config.yaml
num_hidden_layers: 8
hidden_size: 192
n_experts: 160
experts_per_token: 6
d_expert: 32
d_shared_expert: 192
hidden_act: "swiglu"
moe_layers: [1, 2, 3, 4, 5, 6, 7]
router_score: "sigmoid"
normalize_top_k: true
routed_scale: 2.5
balance_loss: 0.000228
balance_bias: true
n_groups: 4
groups_per_token: 1
init_std_router: 0.0323
lr_router: 0.000557
vocab_size: 8192
norm: "rmsnorm"
norm_eps: 1e-06
tie_word_embeddings: true
optimizer: "adam_atan2"
learning_rate: 0.00272
beta1: 0.9
beta2: 0.95
batch_tokens: 65536
max_seq_len: 1024
train_tokens: 288200000
max_steps: 4398
dataset: "wikipedia_en"
Below are experts of layer 4 (counted from 0) of a mixture-of-experts language model. Rows are named router (the router's row for the expert) and show model dimensions 0-47. Each number is 128 + 24 x the weight over its row's rms, rounded and kept within 0 to 255.
After each expert's rows: "comes before" lists some tokens at least twice as common just after its tokens as in all text. This comes from a sample of Wikipedia text that the model never trained on. Tokens count by the router's weight.

# expert 155
router [121 104 116 122  81  82 145 130 153 111 105 145 162 111 114 126 147 103 122 126 127 142 111 106 141 104 157 127 133 115 136 117  91 124 134 187 103  83 110  93 140 112 100 104 110 156 146 101]
comes before: " |", ",", "\n", " (", ";", "%"

# expert 52
router [131 132 161 152  75 139 159 128  59 104 129 178 141 135  97 134 123 124 140 140 171 111 135 101 111 124 159 118 175  94 118 137 159 106 127 111  98  45 100 117 108  99 133 111 148 114 126 111]
comes before: " the", " a", " was", " his", " other", " is"

# expert 102
router [153 142 101 124 156 155 128 169 121 114 148 169 163 145 139 128 203  89 114 148 126  88 156 123 106  96 141 134 112 144 151 163 118 121  97 117 116  95 119 113 127 159 143 126 122 190 106 104]
comes before: " the", " a", ")", ";", " he", " it"

# expert 131
router [122 130 151 144 129 104 169 111 125 141 107 137 110 145 125 162 156 133 139 155 165 150 122  86 120 120  92 171 103 148 187 118 110  92 105 155  95 132 140 122 124 140 123  92 114 150 127  85]
comes before: ",", ".", "s", " of", " and", " ("

# expert 145
router [138 194  55 141  99 143 110 134 129 156 125 177 117 111 171 116  94  67 113 120 183 127 147 138 109 141 129 112 117 133 129 128 121 142 112 163 142 123 147 117  94 156 154 127 113 128 121 117]
comes before: ",", ".", " in", " =", " State", " were"

# expert 85
router [114 123 132 135 112  83 125 170  79 174 131 143 144 102 142 145 152  85  87 158 106 107 171 134 148 120 150 178 105  97 164  95 132 158 100 173 125 101 135  84 128 125 196 165 162 150 128 113]
comes before: " the", " by", " to", " in", " of", " a"

# expert 87
router [ 99 131 111 195 142 103 148 124  55 109 157 145 160 111 120 107  95 134 124 106  86 144  85 115 121 120 136  99 153 128 130 138  88 118 118 143 130  96 147 111 107 111 174 150 143 141 149 149]
comes before: " the", "\n", " by", " a", " in", " 1"

# expert 35
router [138 143 130 135 142 110 143 134 132 153 101 127 126 127 139 142 107  78 138 120 148 147 135 105  77 140 130 124 129 113 141 121 122 111  83 140 128 124 133  97 112 147  84 105 122 142 117 119]
comes before: "=", " of", " and", " (", "–", " in"

# expert 36
router [146 165 108  83 156  85 159 144  52 109 196 109 176 122  99 112 129 137 133 101 127 146 129  92  68 102 136 121 161 127 126 137 117 157 120  90 128  97  90  97 101 135 156  72 159 160 145 141]
comes before: "\n\n", " The", " In", " He", " the", " It"

# expert 159
router [101 131 114 119 106 112 110 143 131 145 108 113 137 148 143 142 130 114 127  85 120 122 124  89  85 120 124 154 127 160 149 121 124 142 126 155 111  95 122  55 106 146 172 103 136 140 155 135]
comes before: ",", " (", " and", "a", "n", " University"

# expert 49
router [129 152 139 149 168  77 148 131  84 106 139 148 182 135 119 169  89 133  81 120 162 122 135 130 146 147 136 115 111  85 121 141 139 143  97 136 107  86 111 121  70 107 184 125 169 130 144 147]
comes before: " the", " a", " to", " his", " their", " her"

# expert 127
router [141 143 123 111 147 125 113  93  72 116 118 129 129 159 150 163 171 117 136 146 152 130 105 113 152  77 116 146 109 122 125 131  95 142 145  77 142  89 122 119 112 153 109 119 145  73  64 133]
comes before: "-", "s", "|", "The", "In", "ing"

# expert 114
router [ 92 140 114 127  59 116  82 135 135 145 138 122 175 122 156 113 113 144  62 111 133 161 135 105 126 157 152 106  94 141 100 125 128 128 110 122  88  97 139 126 147 164 153 126 121 116  94 121]
comes before: ",", "|", ")", "–", " (", "ow"

# expert 107
router [102  64 114 138 112 159  86 163  93 111 117 144 143 130 117 105 135 151 158 100 165 101 153 132 119 101 122 133 111  93 177 155  71 135 152 135 132 118 163 112  82 102 163 142 131 169 112 119]
comes before: " |", ";", ")", "L", "{", "E"

# expert 23
router [124 129 105 129 178 115 103  93 118 119 117 179 140 127 126 124 180 148 129 131 144 153 151 135 103 135 151 154 116 139 126 141 102 142  87 172 104 131  91  91  62  95 157 114 126 132 129 137]
comes before: ",", " (", "'", " was", " is", " and"

# expert 146
router [173 129 138 164  99 123 109 103 116 116 132 144 125 127 109 156 100 114 103 141 136 147 162 122 110 107 128 107 112 127 158 112  97 141  89  92 145 134 159  90  66 116 122 103 139 140 138 111]
comes before: ",", "\n", " (", ":", " 0", " –"

# expert 116
router [133 130 138 124 129 127 141 139  84 154 106 154 148 113 110 157 138 135 129  90 118  85 100 108 156 100 140 106 108 107 109 190 127 138 132  95 118  91 130 149 109 153 176  76 162 126 111 101]
comes before: "|", " the", "\n", " 1", " 2", " 3"

# expert 115
router [119 154 108 128 122 151 111  92 120 129 112 176 134 113 137 114 116 127  67 137 136 116 131 102 150 104 129 125 130 152 146  90  88 129  99 125 145 114 104  68 123 155 136 148  97  96 145 116]
comes before: ",", ")", " and", "'", " (", ";"

# expert 156
router [134 155 131 164 111 101 141 153  96 121 121 138 141  90  83 138 182 112 126 133 120 119 152 119  78 135 137 115 157 126 111 148 136 164 152 167 164 114 143 107 137 141 131 147 128 136  77 130]
comes before: " |", "\n", " (", ";", "_", " –"

# expert 78
router [148 125 150 159 141 114 137 129  82 160 136 142 153 106 118 175 152 115  90 139 135 128 158  87  99  89 158 141 140 120 173 106  90 168  88 117 109 118 107  86 122 131 124 110  87 176  93  94]
comes before: ".", " of", " in", " and", " with", " on"

# expert 59
router [122 139 116 120 123 145 151  91  99  95  89  99 128 130 110 126 139 127 139  90 140 117 110 156 113 137  88 128 126 129 132 141 162 135 113 120 100  70 129  84 127 134 143 172 175 130 159 126]
comes before: " the", " a", " his", " their", " her", " this"

# expert 5
router [105 137 107 138 126 109 143 130  93 101 128 110 130 139 157 150 160 121 121 115 165 118 148  85 109 134 108 120 135 110 111 108 104 152 104 122  79 131 136  81  95 122 156 119 123 131 133 122]
comes before: "\n\n", " The", " In", " He", " It", " This"

# expert 86
router [142 148  60 126 139 136 126  94  93  98 120 158 112 128 126 165 165  98  83 116 163 158  86  67 161 156 127 144 131 137 151 159 112 167 122 152  76 104 104 163  81 173 154 131 147 141 154 131]
comes before: "-", " the", "|", " a", "  ", " he"

# expert 27
router [112 130  86 114 130 124 111 146  71  90 159 138 139 113 105 124 106 155 100 136 136 125 137 166 166  94  79 144 120 143  96 136 150 106  89 145 135 133 155  80 137 103 109 148 142 152 143 116]
comes before: "=", "{", "  ", " also", "ed", "ing"

# expert 68
router [ 75 102 139 145 125 106 103 124  76 141  68 151 155 134 104 107  47 102 131 102 141 128 137 150 123 118 142 103 122 170 119 157 157 110 118 152 164 114 131  88  78 151 127 134  49 124 134 115]
comes before: " |", ")", ".", " been", ":", "″"

# expert 138
router [ 98 144 110 142 122 125 126  85  97 167 129 174 114 118 120 120 146  99 136 127 127  97  79 119 130 159  88 124 143 151  69 142 134 212  77  84 109 103 111 125 127 140 164 124 177 162 146 114]
comes before: "-", "|", " the", " a", " an", " York"

# expert 25
router [120 134  78 142 122 113 127 153 109 106 134  90 136 114 153 118 147 114 138 109 131 107 166 134 129 124 150  83 121 149 134  87 118 165 138 148 106 123 154 105  91 141 140 162 153 115 148  80]
comes before: "\n\n", " The", " In", " He", " It", "\n"

# expert 121
router [152 119 102 146 124 106 103 168  67 143 121 117 113 102  89 168 141 120 133 152 143 150 140 117  75 110 146 131 104 147 120 134 135  86 136 145  70 111 122 120 126 137 131 114  74 131 117 107]
comes before: ".", ",", " |", " in", " of", " and"

# expert 101
router [136 126 113 158 144 151 143  89 105 140 110 131 104 133 152 123 143 143 148 125 131 173 129 146 165  98 134 119 126  94 126 136 107 140 164  91  94 107 151 110 171 126 158 142  93 137 115 111]
comes before: " |", "|", "ion", "raph", "y", "al"

# expert 98
router [134 175 113 193 129 112 143 130  80 138 134 109 156 131 130 122 127 160 118 120 134 116 115 124  64  99 153 122 162 113 101 110 136 131 116 123 134  72 155 152 109 148  91 119 112 106 113 134]
comes before: "|", "-", "ed", "ion", "e", "es"